From a checkpoint of a small mixture-of-experts model trained on Wikipedia.
Training: a variant of SOAP for the experts, 879M tokens.
Below are experts of layer 4 (counted from 0) of a mixture-of-experts language model. Rows are named router (the router's row for the expert), gate (a neuron's input weights, with its number), up (a neuron's input weights, with its number), down (a neuron's output weights, with its number) and show model dimensions 0-159. Each number is 128 + 32 x the weight over its row's rms, rounded and kept within 0 to 255. Numbers have three digits each.
After each expert's rows: "raises" lists some tokens whose logits its average output raises strongly, later layers aside. This comes from a sample of Wikipedia text that the model never trained on.

# expert 17
router:147122143111106125100094142091137188099160083139104121169126132111090172153073160139160170071137147118150122129077121174146142176130163099103065092115108147171112139124125108122100163121195129112125124073114092100144156109131083187072107128136108112128165112137119195180057129098094179104117134121129160081080125092130120105143125141067073067104076133087145142123127144141117136213117138154142087070127108163116143109149178138102133139064099113118208117083170119173167208134114089
gate0:142115166124065148083100159130113147108125110140175157137088153144132141133064111151159113165108091110102124128082148192156184147161166110092106153191101142137104149146146131192086091125164123087124167116135151142114078043128160073112125163122159114151102138130128187193100164140166129087165145138086096151174139125119158081182094112105165161122053090080116097097137108099121104168169126120123078148158082164116208135133143152186173107091132131145154102172076083178165139127117164
up0:165104127081060135112062157152095139151136069177125149140120120181081096117078163193150103142067061089122163138122155129159147124184136102072110126178088143124066088064154195155098134097168138105130143137131161117131124090172113103101138177116153125137100170120116180146114108129127171127118137167100100149101138144083136072172124160127110193147155088126093114130178127142136114116122090133141134132107161124158214100073174129144164114168067167070162131172088122136117167120084130
down0:115152137118133156062179105157196146124135111105099101049080155112145142143159099171123134188074112148147110096201149117125095106106150139187143104148131136180099134114077132144142156171055123125077129070206112152149091076129081118107111190074125173093065151114094099069134127139151144097159080099137188110152137184130147094163120101115105191145152167133092129108164105113092111073162126131097137127118135098144104134057126105136149152109130136109098107189158143167133090137106152
raises: "-", "\n", ".", "\n\n"

# expert 32
router:156181190097070107105100115149144159091192101131101137097100149104123118131082136146144166094203153133147122133028070129106132128133122133108067074127117095172121108105122086121092146115192152099051127042127111114116142120173113126072129120126096138111155094095091167152104112135180171172110155107135155099138161093102177124121139113111133113108106170127157142140164168126064142150075093119110078092109117173104155097140130150098110122068118073083213139097146103146131140133167089
gate0:117153141095127095107097148145079164141143162146150161104100128066150130155129149158137150118145043130125138112167058114133131142125106163181131089106187169145131153097129120092141167141077134107149040058171175101109137162115143127159124114106130132127105075082096177125118134138133105118152094081133109145119119118115075121194127153150166095088131178155208142138105101115175174111121172131151170166060152149101106163169079105167142154130021086081145111138099111181134108108144168
up0:087159137141120109074098166163127201142117130140160171096113147119127181129106126126137131111156065121128111127173083114111127144116081141122128117113159178128127132128093095077135158114062150107145052071129151077091150165100138104152128102115120138114083167095081152122095158134147154119138121083110094149077109071112078101169143142146146119101088180154173165134094096131159196127147156111144168122052171154088144134136135129145106145165035100057119124149113020187149144173130136
down0:151112050100110122087141147158109128142122086171108133115090184105114148117143075103146089143164153122102085135159196101144132113123127192094145140186108142223152156124125123124105134128151145179110105101054067123139084136138142130180134127105146090109104167121116087132131094059142108156165161127134079149059098106143081056178109146152128193163088112110137079124123067125162139133126138076115138181127121110138041148124159205096092100123072117148140146090130115122150099164102126
raises: "-", "–", ",", ":"

# expert 43
router:151133175124128092099116114068111140150136141203101106125127081056110149166083189201123149126152176105139077109079113172108140142152092171167140095131139093201115129170179091158132186170144118108120160105121098079119133134154128129126131105146083121157172081182116142134118143095146154136143121115122094094125133112118118145116116132039134134081115175065144166067177103171129112122143095224094098108067144116113103139167171115113164110143105101099194160111146131159094167095120098
gate0:150138150122106119044124134073125109098088174107124122135092172140121088115165182137160117139124173170137156094131116223149158116100138137092093191076154118151107145104113100105106225136097123112072138126082124168107198139103125156124050100079070071146113086119175116160067087152098118179101141117142040124100096102153133174145094113115122110077123133150115124122111111139131094102133095096152129123139123118126142081116141069189096076101124087167136133095150128155121168157151123
up0:164067170098126138074120081111151128092103150121118063128143171128129067101158102145115153110133140096119143120133155188100086126176139125122092161114059154126103127171162134147122161115169068155123124047145104099152128133129165131200110149139116105115112123151156148148031188114142126174107177121126062153113140087167060119117127126063099084128187167109117136144083054114121083143097120113125133171163131140131106089127160078124100112105192137120101085130210143088140111117168141
down0:124134123105080110149135135164137136026113172139113104094204123137144155114164156157157155132137104140121143080135126146099154143095133146127032102096075151110162126115138072145115089113130070158136109143120121179160122151106102108136092061133128135141159101140129159123058184124096171177087103057157134174103087137181130135103142187084139154095140151148217086172177100127140081191130133129135163150119109132153146112081127113181113136178150145096080132158133112060148095106149096
raises: "l", "a", "w", "2", "v", "un"

# expert 19
router:175165189130116129132083103148180108152160117195116101116126128085143126142077184156128158133168117107128099140068119132143137139120099105165166134080122089127136091108186097113129182140174146114104122109113144079086116158110097140094178092162114161187136102142093199152105121081126219128168175152089093071141123112152149117114115085119099086114083175095132186067190093160137163117167167178114151083126106127166121108155196153141160105120130139127169189124157111150148165167144087
gate0:137118194095196198119175102109152106209133145148103100196166145099148065111136121179090153150125160114110131121106083114125111138092096100122222170135125105177141135144137097141092132130163160143123123101133121111133074141140090147122077112068117124071064106141132120128124166111180139198165080057104120085114108083138076175141143112155187122101136134096154158075232123158135145145112139125154154142171102130138091140110165088131141130131134136124135098130157132108157086193129136
up0:128143067116066143153116128167105118115115119152181158133141130072130111152086122102157144157119137143133109116098144162151148103161118195181148106120167079127137141059143205172128145125081104144137105129162153128090123113117226098129151159179083135127153073119149128140157043182166132185091130108095099090152099101121131112144098101171086085141151118169124178148134057094115153149168169148110111127096150148126143119114122112159101119117158132112164149156086065188080187070196137
down0:168099111091107135107131143137189143107131129090141143124098135133128165117127095203171061130185103071169124139112089133132088137149150105040034088101108134130124147167106108199134078141125122131082148131151145140099174126096104103157106155086078087151138179149085100133134103151121058112166137140120190152125161133213135098120155145103161137054118156139140090181131131151078098115147103095119098138132135163130178138167131143140051122086090079134114112074166146132073134135092125
raises: "1", "2", "g", "v", "-", "3"

# expert 47
router:125170128092059126111101106126154123106210100127117116125100152129125120127104125173145153098184208157134150124075077101095139127122077140113118091127084103201100098084126123167112196118163173125070124112118091134164122153159148129111159128130124112146142121094097145138151099128137185143110160114152136083104188120113180124129096079155102149125115137087155145137144158125114122101114116118037098104125140147117119103118187128120082146058051074067231142060137078130145121097143096
gate0:113110165112077121114078120112109149088138179147162155116096164142157100130109120113164170091078073120112156108092169159089140094152091149092152102081020141170131078139147101117110201162107139094110176131139131151125123132154172131166129160182140127175160071112048132132044114127128142189152105151130048130101139165149129159167154115085149158143113170149102108156174112072170109085129167122112150130104131198112140164137143131147101166114128085106178071078139146143122129115125089
up0:175190103150174111080165164131174123173082101076084125164133194134095113139112142132115159089136125131125113151135099105127103126166151059153149134143164113101117163117092157151171073128131130164095144149190125101159097158099099144060160084070081112126140116163197162143191132160138136107149147054117112145126087147101113100103073142172143099139081121114148197219149119149089109163109126114140096157132132057106143151091108075087166124164142108149104169145128078078157122126143154
down0:190148145144105087153200128164142069082174152184136102130130129121189135113134108120146091151104096143126094115099162158081213125149056105139108154137078110161120137121198135122163121155134133150112176195132178112055109179137150120174126097125112077097142076118110145150128127097190073169107088103121125158135117170142081117134141112149113127098129129139169151115124094141173124076146202129157180117140130151108116079149102141110068127103142179141187169132058132163136124135067098
raises: "–", ".", ",", "-", "/"

# expert 61
router:122160191085126082111110140093150108116169164198113070134147139082114108126099135170188163151139135081120127175041102126139144193106099118149151120107137109163127083130150138107103133075169148127089150120060142091127110130114144098116138126144097150147158116127130144109069104112127151126131171125113102127094098132155114187108122099057059064120105145131212153115135094109127186192084136174112086074139079178103144121143175146115129141158082088129198187078127119110164152115147094
gate0:161183160074125110119083134143146084122143129104084120144127078139103138122125154121199149178158069180099120163103105119164106151097076121121124140092162150104129136081134102136041088132105179101119119172119164110144080158162123181124147089103088126117150173137140111152130165152080125107127042152144187157164160167132127148126177193153169137077053065164164138180111156127117159160117144168070148118156129099134178210157152091107154171109114117106149155137114115100154144170129146
up0:078070106170132115170172120108136154124098161179159135150115153056127158128124175070132096092110170126187143100117140149067139111128159117179195065167051098111181089126164143139148112114149122159128131108112102143117164109122131080095102151157151149136106105126179169168127099130151191139066198130084095107098106066107148133148119051092091138112139155076118095145156113118122109103148136086152145139109101120123059063127154121148075071119160175157105128107184149124128141112118076
down0:156124133124125091128127090115186158068110118152108100117098104118155181143101130101162129118154159142162128187065093166110134162132131113131148035147050121191145102125138131095118106145200185155173137119109191082095160125118141138103105124142131126107158081187155084148112129125093158121132177156175136087075131149137181116091115090113098120113111147164182130071150126078109161130070144092161161144120115131078080054115168184149121138172151060126150135202178125133132134143125148
raises: "-", "1", "s"

# expert 33
router:168193170096116120115097155126134144092138153116077098110135091121103124175060191144181174141170136152133109119080078149101175145149095111139166132087155114145089103134204126129132096156180135076113185120075117088117142145148115173098171138163067083156199156109084167154136146093130187121109119103180088098114111116104116114159177088131099121091082141109194166059139090144094142154094136159060146118104100098147138139111150141157154132108074102122136186132181121124156155123117092
gate0:147119126100058101163098146103109094140092128174131125142092120063153076177184170100168101113138127127024104156150107095102157148170141087097135084098123091117099170111140105122140182128180191145154188114123134127129113118098132116136119084185110121055088143124141177130133106120117119143141105090110120075140160127152128089195106058149129134049110141133163176104162070181182083125110136115150133166094086118132151143142132111148131129193091124070129179134108084126175115097095148
up0:163133120110048118131107142118115061170074146166134111132076125092157051168194181115177104113139141129060116169188108109123114160166158087109141111109118115128118150106121124132150219095157205091151131131125160145137127161070137126165095093158118123067093143123122163136129115093090130148117141106122103058125172153145132080150100058152096140103111143107134192109179069154168077106092127125172156194079094105129140124135116128139103122155096145086116160113078093112158086124118138
down0:086080130168169175120060105133036155166100141108109104099135128119098193200103133101120151133164162123167204098089163117122156107146098142164123110159057164151132114126131129122134159175126134148130108161202112104138124082133088130127108163099157114176160116126080079139104110164121137116150126097143163124132123082150072171152135137056157122039108139135115119127107127083154114095131092107164090105167088155166159108211164107119160151110142135141123101114112132084177161062180102
raises: "g", "z", "j", "b", "f", "ad"

# expert 23
router:125138189129093097141079095114231125068157167188074123111132127103134116161083173146132195097169162078136120146081096167118117171207160091126122107122120142173135147183149092114128156165139099113123109081098155062141203079137150143117155166156100136131122137085112150144122145099109142101163149112146112047082132090150110116156111128074084113121099141123117181137129138158081177130071134177106069085126147134141100145095114087106097129120078120147153141138188104152109155091144121
gate0:103094132117112140157148130124160105154130058128094119111142113118141162074107171170111181136185117065144150143135078164144131121134147166123131161093155125171122154167134082069130166155095119078108127139154083125127098095129117112183101115134093227145186120085087061089095129133119139130073142123162105179143173138182169175107178138146149164071131168122041186132199183116107194129111108113132099142118082153138084135128146110087121173171103115139120073121154119114158146096153133
up0:106108142109132090210153099094126101157125106134120143126144109145136148061114161151103163140220144061152111108151045203124138133156158158169194130104080130157110154185119072119141136147108129072110113161160089043118140089111140116154079125124067126156140111096092092112124165125125149137111131110164149202141155192164151190116154141095145149062167166130053163167121169131127193110112129148151124174138096127154108128145146103079143127176125085121133142114140103138126083129117131
down0:051135151120110133132132125141141142155149071125147107111160119093129123106102155099149192070125135133148121133109179161152158133132084129148176084105174159107072179119073159087157122111148067128164140149136164144155088118122148109159085140116138131102095124085099074067125179134104154111122133121141118150129091143130149052109144154114095176170175150152144087122042125107130050146079113163080130143072055107176094073112165114148134147126103095084168081124114128182144106040140152
raises: "-", "1", "2"

# expert 12
router:128125139132096106073081160104135139066143152151073133111125102111128116156090133164192154147176161149099145106078113160115173139152142103128149120126087096208044128133125101125124101177208129112115128122092164082137179157131131174095125102135087100107169143087054144165098090083169156143100156112187123086092126121132120134110174132101093113101123178121117140052128125118119161148147114206120112092120146139143135111136153160151097112132092115033155169084176126120069179131136070
gate0:142181163137127194051149146176134132119209146130153174117137109091165131104192108170113143108066124141147091129115153122105082133159118144150154110085146136157142134228100058068153159132152104155114146115119124141132157111159151179152075159130063106139124156127137129094070136144136113145103100118113139182146116114131071110155139169142154058157096119084134147118171170180054110100169131101133112041165105148148167167118135150140084116142111096154127147103158070192129152123134125
up0:158103102125153063153079140111133116190054087062151120123112154133088116172067128125178105103116080083160146130148110143140136174103138133100101149185117122080138142046154161173114123136085160063154130146150161149129130153120146103063157086116181169141158080107158146151142150106099143132189168127154099083102120183128176184121182049098134133093124140156155125162107139089176132157103078151114132189064107135119107140153142114097181142107156188121127101160125153090118118146100116
down0:097076172118175110177107130145126105125078110155128141125110126140138091144086090085158189088132084165108174152099101134081150148119134133110117108113085086142112130088110175126090082113086055107112166060132168164133116112045052136170130144178117125118177070123084096106173124140122157151146162128144144069138144170149185141103081109134135151131133116107144205194151136145124096119113089074118130076099102130106132134092093106062087129110129139165156113135109147104052084114129189
raises: ",", "-", " and", " ("

# expert 28
router:109123117157092057084084122139139170071132142199049140159102131108114129186103160176148164118166122085166081090089078122073154180158122102146122168099140105155106105166174084156105150125127101109102075113114120054096157089198126153096152146139113127128121158127090161133098124094141126171131164158160150096088132080171143188125132119081087065118111168080126142121142099106140184122112133183090113138138161145092132167115138099124079136099091078108124160147171126119073124118201136
gate0:081126105124094053114076137105141130075197139122120174175102092120121136154143125139148128126098105088101080187133119108146144171110102108161160147112154130136152179122143070155088119148156097151110066189112185083093119140177119161126142081127154111121154062119091144114160130128120082148075126169103151080166111121119119148125107175121084115088148148136063063129122097162149169145089123199122120156104146162136139153151098117118122163072116124083115238123094126136088094100203164
up0:136155161104122091149117131135148138149145126164132088105082144158158181137127131090117117117098195128152124072110128110115153122142150172142137098142125145121196088155149130143143166144105118162150157095133095127128152065109154135139162094224143187144195127146144122120132110147084115152179175123113140176118133185140083104138134123075188103093133163209196159151123107113110159133074088096162109225153086107128167103209061162168153130165073179158127133110134161159132147124095151
down0:164134099063150112083154140082120101126084112147131158118081121089100080171216134136180121173137138122152141127115131104149169098207127086095136113140105037109083144139111153123132146086152115123166074121108171097083108016120163113135169128141136110088110078112127148154179126104127126152131112124108142066126105111095107169123135177147110123186126106130168148085133127137110176112167109128104170123131133144199124128108137148145069123103088140177131152148128145036046123086129120
raises: "-", "1", "2"